From a checkpoint of a small mixture-of-experts model trained on Wikipedia: vocabulary 6403, a variant of Muon for the experts.
Below are experts of layer 2 (counted from 0) of a mixture-of-experts language model. Rows are named router (the router's row for the expert) and show model dimensions 160-239. Each number is 128 + 32 x the weight over its row's rms, rounded and kept within 0 to 255.
After each expert's rows: a language model's description of what the expert responds to. This comes from a sample of Wikipedia text that the model never trained on.

# expert 53
router [152 154 183  76 132 156 124 150 148 130 104 172 162 176 110 132 184  85 129 144 190 164 142 131  90 130 120 161 196 135 127 126 133 125 157 154 164 159 127  99 131 193 122 114 115 149 135  72 144 145 133 125 143  77  99  96 148 176 143 170 174 128 201 122 122 106 155 157 114 116 119 103 124 195 134 104  73 110 172 134]
It responds to: Nationality and -ic adjectives

# expert 62
router [135 131 106 112 124 126 158  81 152 165  90 125 138  98 157 201 118 134 130 126 179 137  90 110 136 146 171 149 129 116 196 194 126 199 131 104 134 160 131 167 174 102 119 127 122 134 160  92 139  84 138 137  96  88 176 133  55 165  66 119 128 128 183 207 135 105  90 141 165 104 155 117  71 137 138 121 122 133 123 130]
It responds to: Capitalized word starts

# expert 3
router [118  89 132 179  94 123 169 139 109  53 115 137 119  79 118 120  87 177 131 143 151 140 101 107 160 109 139 124 123 162 102 178  62 134 191 211 103 142 194  96 181 154 161 111 170 139 130  91 137 158 145 140  75 169 211 166 106 118 140 101 159 125 131  94 121 142 116  70 126 135 125 116 114  96 151  88 116 129  95 130]
It responds to: Vowel-start word pieces

# expert 59
router [ 38 187 168  87 126 130 125 161 138  70  69 143 141 188 153 147  84  93  65 176 132 124 123 137 121  83 107 152  78 112 158 188 150 108 125 130  90 140 124  86 140 132 179 161 151 120  80  98 201 165 103  73 135 128 182  97 134 138 142 128 151 123 185 146 140 210  94 135 142  66 161 106 109  96  87 168 130 115 155 133]
It responds to: Adjectives after articles

# expert 4
router [108 140  76 155  97 141 116 146 113  99 130 101 103 108 103 176  90  97  86 180 116 158 169  93 120 128  94 153  69 142 130  83 216 123 179  96 179  90  85 119  71 143 100  99 117 116 118 107 119  92 157 146 158 132 144 157 137 123 142 114 133 125 105 121  90 162 154  93 106 141 118 103 107 121 193  62  98 173 103 130]
It responds to: Noun suffixes and percent

# expert 57
router [160 159  82 134 118 105 134  95 112 135 165  90 136 132 139 116 120 127  61 141  87 146 100 154  79 136 120 166 108 113 204 150 111 147 111 160  26 134 168  89  75 104 122 164 115 129 185 155  72 132 130 153 114 152 140 142  85 109 142  59  77 122 118 139 126 178 138 162 145 130 101  90  43 151 172 123 113 170 102 125]
It responds to: Latinate stem pieces

# expert 6
router [127 173 117 163  99 162 131  92 174 153  96 159 144 174 194 110 126 125 127 153 162 144 124 101 117 143 122 139 134  87 224  80  98 118 145 152  89 137 171 163 124 198 109 148  93 118 114 113 129 142 130 133  90 146 116  74 105 144 124 143 167 130 143 125 105 170 120 136  99 157 146  92 112  79  72 127 122 197 158 128]
It responds to: Name-internal syllables

# expert 20
router [151 107 103 104 124 185 136 139 120 136 120 131 131 116 155 129 126  94 126  94 143 155 170 157 102 146 133 136 104  89 191 144 134 115 147  86 147 158  28 152 117 150 142 115 172 123 172 122  82 156 207 111 150 141 144 101 104 142 123 153 114 127 152 186  92  80 160  90  85 105 153 150 106 143  89  76 112 122 140 125]
It responds to: South Asian name pieces

# expert 50
router [125 126 156 102  80 135 132 123 114 104 140 123 125 156 148 104 130 120 184 169 204 145 205 163 104  86 136 134 109 176 126 221 126 153  95 136 159 152 107 144 164 183 134 116 101 125  89 125 119 156 168  90 125  89 140 145 127 148 177 130 184 123 204 124 128 118 120  77 148  81 100 158 156 145 129 113  43 153 106 109]
It responds to: Articles

# expert 2
router [130 159 142 123  93  85 167 141 138 141 109 160 123 142 132 159 130  72 122  92  92 158  57 129 139 127 110 126 151 149 137 118  95  80 128 125 177 138 183 104 140  25 148 114 115 117 126 172 114 141 114 184  47 163 169 123 124 123  58 155 129 119  32  86 136 123  72  92 136 128 130 120 153 125 149 164  95 233 131 127]
It responds to: Romance-style name fragments

# expert 45
router [117 149 164 111 176 109 124 141 141 145  86 151 154 144 117 110  99 125 145  96 171 183  76 104  86 126  93 147 153 138  96 151 111  88  85 144 120 127 107 147 132 227 100 142 149 140 156 102 150  67 117 128 127 137 149 167 118 117 105 173 108 125 117 159 147 141 204 145  94 126 174  92 163 134 156 113 174 121 171 128]
It responds to: Agent noun endings

# expert 10
router [133 128 124 101 100 123 115  91 156 128 128 144 153 104  53 122 153 136  85  86 145 150 169 135 144 168 169 175 119  61 103 125 202 150 103  78 123 198  60 160 135 130  73 130 110 119 104 127  80  98  78 167 161 147 114 119 137 162 101 121 116  88 146 119 100 143 144  85 100 127  59 124 150 167 137 182 153 166 112 124]
It responds to: Capital initials, place terms

# expert 32
router [140 136 118 153 110 113 152  87 113 137 146  95 203 164 122 149 130 137  87 130 166 110 147 103 153 114  82 166 141 119  75 137 164 149 122 165  73 137 151  89 134 184 103 143 132 109 150 137 129 109 117 189 101  70  80 183 163 115 128 101 133 127 114 117 153 151 171 113  87 158 128  72 173 139 115 125  73 143  84 128]
It responds to: Plural and -ist endings

# expert 7
router [169 139 100 145 124 156  90 121 179 105 143 157 138 118 175  69 171 168 118 167  91 140 155 123 196 157 120 123 190 123 129  67 168 118 158  93  96 141  43 175  96 217 108 114  91 136 140  89 118 131 152 135 130 154 126  77 132  95 126 116  91 126 169 145 142 137 157 144 121 170 135  79 118 226 172 129 128 170 108 129]
It responds to: Mid-word name fragments

# expert 31
router [117 132 132 118 146 123 107  81 117 112 127 169 145 177 113 137 203 121  84 119 142 146 154 137 119 142  87  99 128 132  74 107 182 231  80 123 119 111 153 139 144  78 100 137 100 128 142 144 110 113 105 144 105 108 145 183 116 105  71  92 136 125 115 130  92 135 124 157 154 132 124 101 116 166 163 156  80 111 123 128]
It responds to: Sports and office words

# expert 41
router [156 102  86 150 149 176 119 117  85  77 144 139 128 147 184 169 157  64  81 165 126 116 126 171 163  59 146 148 106 109  99  84 176 162 128  98 102 151 155 116 116 125 116 139  77 152 160 114 129 121 142 104  97 134  89 133  95 165 117 143  98 111  73  93 149 126 138 153 122 110 110 102 111 178 180 135 134 208 120 136]
It responds to: P and re pieces

# expert 14
router [178 163 200 154 104 181 103 169 106 114 115  55 147  88 139 178 103 132 136  96 136 115 161 135 164 131 165  76 124  92  93  82  92 181  62  91 117 156 133 146 107 153 145 145 136 128  97  87  90 125 149 131 142 169 112 121 123 121  77 120 104 132 157 131  83 148 174 104 130 205 106 137 152 110 130 137 118 134 129 133]
It responds to: Months and consonant pieces

# expert 34
router [102 129 184  82 111 186  81 127 101 122 201 141 159 119 182 128 112 126 149  87 115  84  78 175 181 109 128  95 120  93  94 117 108  69 114  73 134 110 136 127 103 161 130 128 124 129 118 127 131 128 153 125 152 159 158 138  93  83 150 142 115 124 174 169 119  86 178 179 132 162 211 116 113 118 184  96 162 132 120 126]
It responds to: Inner consonant pieces

# expert 12
router [133 133 128 148 178 110 107 149  93 163 127 121 107 131  81  88 128 163  99 106 133 148 173 147 114 108 120 113 120 106  83  98  96 124 126 130 122  93  82 115  82  96 144 139 143 123  98 189  94 191 173 176  81 127 135 149 126  85 163 133  87 131 131 117 158 184  84 210 165 177  75 114 126  86 121 145  98 129 112 128]
It responds to: Verbs and verb stems

# expert 47
router [177 120 125 133 154  94 174 159 165 141 154 132 125 129 198  91  62 129 164 192 160 160 150 122  92  73 109 118 144 123 131  99 152 128 167 184 145 168 117 168 143 163 115 132 150 131 118 119 113 160  86 145 147  62 131 145  64  51 125 125 131 130 116 155 152 146 143  99 100 160 137  84 169 170 115 155 165 137 165 122]
It responds to: Personal names, name pieces

# expert 60
router [130  87 219 163 124 109 182 117 101 113 137  39 162  98 133 146 126 104  94 173  73 101 121  80 126  94  93  99 133 107  79  83 114 124 170 200 122 100  86 135 125 125  98 144  93 129 145 143 166 218 161 196 180 149 144 122  77 107 148  99 104 125 185  90 133 119  42  95 102 182 152 146 174 145 122 105 126 171 108 123]
It responds to: Mid-word stem pieces

# expert 42
router [152 174 136  75  88  98  91 145 128 101 116 131 165 113  87 101  92 144 157 157 111 143 123 163 117 124 125  77 109 103 131 129 120  96 147 157 183 208 106 137 126 108  91 150  93  55 115 122 123 121 121 189 111 118 121 131 111 105 125 132 127  85 102 135 115  84 136 107 119 132  97  79  57 150 134 130 127 178  96  83]
It responds to: Table cell separators

# expert 37
router [ 93 135 176 105 102 155 158 145 131  91 105 176 142 124  75  88 137  88  67 125 159 121 148 131 128  92 162 160 127  80 156 127 115  99 144 140 111  59 128 157 176  98 106 107  96 100 145 137  87 150  92  99 162  57  53 104 135 114 142  59 142 130 226  96 170 157 160 121 147 141 141 146 164  77  61 134  65 109  89 125]
It responds to: Superlatives and rank adjectives

# expert 1
router [ 60 122 146 137 161 116 144 177  74 122  94 170 224 108  80  91 181 102 161 180 123 135 154 135 144  63 142 111 152  96 142 171  96 133 180 129 136 152 142 162 137 139 151  82 152 135 129 113 161 130 117 103 172 175 113 145 145 136 120 128 112 130 110 167 129 114 149 174 122 180 176 187  72 122 100 123  93 116 132  97]
It responds to: Prepositions and conjunctions

# expert 9
router [145 121  92  56  70  68 121 110 179 119 152 159 149 100 131 111  98 112  76  88  96 113  97 134 192 150 133  95 220 111  97 109 177 129 126 108 172 189 102 117 155 144  97 103 124 132 119 135  95  67 133 121 119 133 167 114  87 137  94 173 138  97 184 147 147 160  80 187 128 101 156 108  77 117 133 141 164 147 112 140]
It responds to: Uppercase letter pieces

# expert 54
router [147 171 206 140  90 108 114 140 152  84 121  79 163 137 105 107  92  94  66 123 118 124 135  86 201 136 166 146 111 122 130 115 136  93 100 173 171 169 236  92 136 121  94 160 117  67 105 110  75 105  96 118 114 162  94 157 137 128 133 120 147 132  66 152  82  65 131 131 134 170 151  71 116 104 120 136 108  96  72 101]
It responds to: Numbers in data

# expert 0
router [144 127 139 138  87 134 110 112 123 112 138 121 130 114 181 122 149 169 123 121  70 170  97 106 105 151  86 148  98 137 153 141 112  94 139  68 245 133 142 120 111 138  97 152 112 109 154 163 108 143 180 116  89 202 173  88 117 118 100 151 101 108 136 123  70 130 106 136 127 121 146 104 113 173 182 128 122 139 139 110]
It responds to: Diacritic and symbol tokens

# expert 49
router [145  96 101 149 105 139 139 119 155 118 126 172 122 118 178 190 104 114 136  83  61 137 192 132 167 114 141 120 143 110 166 134 190 103  85 143 133 145 102 119 111 193 136  99 110 108 158 110 140 130 115 129 141 121  87 106 151 138  70  86  98 128 166 130 118 171 103 122 152  16 111  94  95 150 147  93  79 102 112 125]
It responds to: Media title words

# expert 36
router [106 125  98 123 143 121 139  92  76 114  85 118 155 119 120 169 199 133 107 164 101 168 120 154 112  94  96 110 127 117  31  96 114 160 106 127 166 139  84 200 143 116  76 131  66 107 157  77 155 127 123 171 126 127 150  86 186 150  79 108 138 124  96 152  97 151 181 136 107 100 111 104 124 105 151 172  69 118 129 122]
It responds to: Sports stats vocabulary

# expert 5
router [153 126 107 182  98 107 142 148 182 121 148 136 209 132  53 173 150  88  76 137  54 149 117  96  77 171 125 133 148 130  84 102 142 171 132 148 134 168 128 137 141 143 146 151 160  82  89 169 191 155 162 122 145 117 135 135 144 162 165 141 128  97 162 161 158 102 101 186 104 168 126 143 133 164 149 105 131 122 114  79]
It responds to: Opening brackets and quotes

# expert 56
router [145 100 172  97 150 124 186 111 173 110 189 120 120  45 184  77  68 167 154 114  96 112  88 120 125  80 140  87 111 128 116 135 143 144 146 132 116 155 143 117 150 135 106  87 158 130 125  92 171 140 104 188 158 139 171 138 124 150 127 118 164 129  93 138 141  93 156 137 141 122 145  87 132 108 126 140 136 112 160 131]
It responds to: English personal names

# expert 19
router [103 142 139 107 139 145 117 121 166 125 135  81 201 183 128 154 135 118  98 138  92 126 141 116 160 140 114 109 128 134 124 132 163 142 115 140 126 137 171  76 165 174 170 170 121 108 107 147 151  68 153 156 151 103 108 144 175 120 149 132 105 130 131 123 118 151 153 131 124 159  94 177 132 169 125 148 140 115 136 111]
It responds to: Commas and plural s

# expert 28
router [126 133 124 139 108 166 158 122 158 115  64 166 176 140 132 138 136  71 140 108 139 118 127 183 174 114 171 117 154  82 145 187  94 186 121 168 151 179 148 138 172 133 159 163 154 135 123 129 178 152 113 125  87 186 142 192 107  91 157  96 109 122 134 131 113 107  91 150 124 126 133  99 125 122 125 113 115  60 103 135]
It responds to: Name-start syllables

# expert 24
router [119 127 144 116 143 140 106 157 144 126 147 115 140 116 145 135 101 111  67 148 154 119 100 152 123  62  80  82 196  85 173 128 162 133 132 160 148 167 168 127 151 138 174 126 187  45 139 128  94 130 158 108  93 159 100 129 155 142 161 171 119 100 140 121 104 154 151 151 104 138 132 169 170 162 129 116 148 141 118  92]
It responds to: Commas and list joiners

# expert 26
router [180 140 198 130  37 178 150 149 131 118 141 204 121  36 158 163 148  94 126  80 147 114 159 143  93 143 140 170 154 116 104  91  86  95 110 116 106 148 132 130 157 132  80 129 111 124 104  79 121 140 134 166 150 123 106 118 118 153  91 191 123 129 190 155 171 218 106 151 153 192 167 137 157 159 189 155 150 138 104 126]
It responds to: Non-Latin script pieces

# expert 13
router [138 126 151 162  95  79  99 166 132 120 133 106 113 131 121 140 100 107 141 108 100 187 125  99 117 128 101 122 124 131  77 158 133 139 123 165 107 148 125 133 162 115 112 160 104 147  97 162 117 150 137 153  93 109 147 115 129 133 203  80 156 155 157 150 130 111 119  94  93 154 131  85  91 160 106  80 151  86 111 120]
It responds to: Line-start structure marks

# expert 52
router [156 137 103 137 141  96 163 134 176 162 126 133 117 140 157 100 111 165 138 116  66 152  59 122  84 111 149  91 165  98 149 175  76 119 172 134 157 141 135 126 101 163 129 151 138 139 191 118 106  70 132 165 150 103 183  74 145 102 131 174 164 127 153 139 112 152 125 154 103  80 195  73 140 122 155  64 145 126 142 130]
It responds to: Vowel-nasal syllables

# expert 33
router [100 129 138 104 172  98 135 144 163 101 138 167 110 110 134 174 112 115  78 165 163 187 136 106 129 104 102 102 160 138 113 212 174  88 124 128  96 114  77 136 109 137 120 155 114 108 147 112 189 165 102  98 126 109 141 102 147 129 102 145 119 126 209 102 177 145 166 168 123 171 108 139 119 181 114 196  96 118  88 127]
It responds to: Institutional name words

# expert 25
router [118  73  78 104  88 145  86 104 126 106 125 134  90 122 106 117 148 192 190 118 144 117 138 158 174 142 152 119 189 135  68 108 146 112  71  92 119 105 104 147 164 121 133 123 112 123  70 119  83 110 118 129  83 164 146 142 148 139  93 134 149 126 115 146 111  92 129 156 108 132 135 141  85 159 138 145 153  84 118 130]
It responds to: Name-initial letter pieces

# expert 48
router [171 164 111 159  38 148 120 106 135 109  61 157 109 180 117 105 126 124  81 153 117 104 100 177 141 169 132 119 218 114 134 129 112 139 172 120 164 114 174 141 142 160  83 190 109 121  71  80 128 154 122 106 195 168 159 135 102 205 150 151 111 127 100 111  96 182  39 191 113 145 190 120 108 152 200 115 109 104 122 123]
It responds to: Mid-word ol pieces

# expert 17
router [158  92 170  92 133 161 122 187  84 105 153 162 121 125 114 113 125  83 131 123 142 115 133 139 105 150 122 115 144 150 186 190 113 181 140 143 130 143 130 143 118 143 152 147  97  97 179 168  94  93 155 129 113  59 136  72 161 131 153 160  82 117 129 133 150  71 115 181 150 114 114 131 105 106 122 161  70 143 123 107]
It responds to: Function words after clauses

# expert 22
router [175  99 105 116 190 105 102  92 120 130  96 154 116  90  66 152 108 158 100  52 207 129 134 155 149 147 116 163 176 125 136 166 117 141 129 178  93 133  52 166 119 130  82 117  40 104 149 106 106 120  92 147  62 137 121 103 168 139 119 106  82 128 138  80 109 120 123  69 129  97  93 153 175 148 142 194 141 125  97 127]
It responds to: Line-start list words

# expert 35
router [102 163 158 134  93 152 103 149 154 106 147  79 115 146  70 145 148 146  91 136  98 176 113  93 128 178 136 179 120 138 156 122  98 138 121 153 189 191 116 128 138 126 154 155 102 122 153 127 142 143 115 139 119 172  85  81 163 121 175  62 117 142 204  98  55 134  92  78 118 106 135 134 102 125 102 128  95 102 154  92]
It responds to: Word-initial single letters

# expert 38
router [136 123 107 121 121 137  65 136 144  96 124 153 192 132 154 128 113 104 140 148 141 136 120 174 183 140 148 158 106 128  88 123 103 108 131 111 136 140 178  94 164 156  24 133 161 124 102  38 126 101 130 122 127 152 204 158 193 127  86 168 121 137 136 109 124 108 139 151  91 107 147 135 210 111 129 101  95 127  71 134]
It responds to: N-containing word pieces

# expert 46
router [133 145  91 150 115 148 188  98 207 117 109 149 144  59  78 141 134 126 136 101 125 154 118 136 129 152 104 183 134  98 164 129 148 120 135 122  83 115  88 141 170 165  55 126 103 120 130 139 107 101 121 147 104 127  63 120 111 144 149 111 116 103 165 142 147 159 143 132 119  70  91  77 135 112 173  90 153 168 118 128]
It responds to: Name-initial capitals

# expert 18
router [149 151 162 125  94 148 105 143 110 157 160 136 168  93 142 132 113 154  78 167 170  91 116 119 136 164 113 162  68  86 104 125 139 134  91 154 103 114 152 173 117 117  95 152 120 130 123  89  87 153 161 137 132  98 124 120 148 122 117 118 120 130 125  94 157  97 124 107 141 129  68 100 175 146  77 130  84 115 146 130]
It responds to: Ordinals and set phrases

# expert 8
router [159 104 134 226 125 109 149 136 184 104 100 147 114 135 158 154  79 117  52  61  49 185 114 120 212  79 129 184 107 152  97 111 182  79  86 118 180 131 112 122 146 161  98 139  78 106 152  52  94  53  86  88 164 129  98 172 137 170  95 114 151 129 115 177  74 128 106 183 154 142 194 105 108 141 154 126  95 107 117 122]
It responds to: Numbers and years

# expert 21
router [118 125 120 106  97 155 142 133  74  99 125 182 160 140 130  80 156 122 110 119 191 127 137 135 112  78 168 116  96  96 155 184 146 112 101 108 124 125 129 158 145 161 106 146 127 147 150 170 102 143 105  79 170  59 122 176 158 123 176 102 132 115 168  71 171  84 123  74 113 129 161 125 123 125 111 110 121  66 122 119]
It responds to: Determiners after prepositions

# expert 44
router [ 90 136 138 108 143 134 103 172 162 123 152 119 115 115  76 164 117 127 176 148 119 152 121 122 144 116  60 118 100  88 160 112 114 112 123 170 177 154 152 138 180 142 184 168 151 109 151 136 163 163 139 149 156 132  80 136 125 111 218 164 113 100 108 121 135 146 113 163  92 134  81 174 169 150 118 118 158 110 184  94]
It responds to: Clause-ending punctuation

# expert 11
router [108  92 167 145 115  98 168  93 150 155 124 130 174 151 155  81 108 127 176 123 132 133 151 140  92 132 131 111  76 120 121  68 178  86  56 145 132 122 113 138 115 110 154 125 149 140 125 194 133 106 137 131 119 101 100  65 110 114 158 134 119 133  61 109 136 141 119 155 174 113 152 110  94  57  84 138 117  72 115 128]
It responds to: Personal pronouns, word pieces

# expert 30
router [159 164 176 137 164 131 219 186 136 133 151 164 137 150  92 185 129 138 121  78 145  98  44 177 153 106 103  82 157 136 141 144 113 143 117 141 147 104  62 117  98  81 157 131 126 135  65 123 117 145 136 128 109 153 102 129 109  88 142 140 198 123  62 125 182 100  89  92 161 153  64 118 106 119 150  43 119 169 129 123]
It responds to: Name-final vowel pieces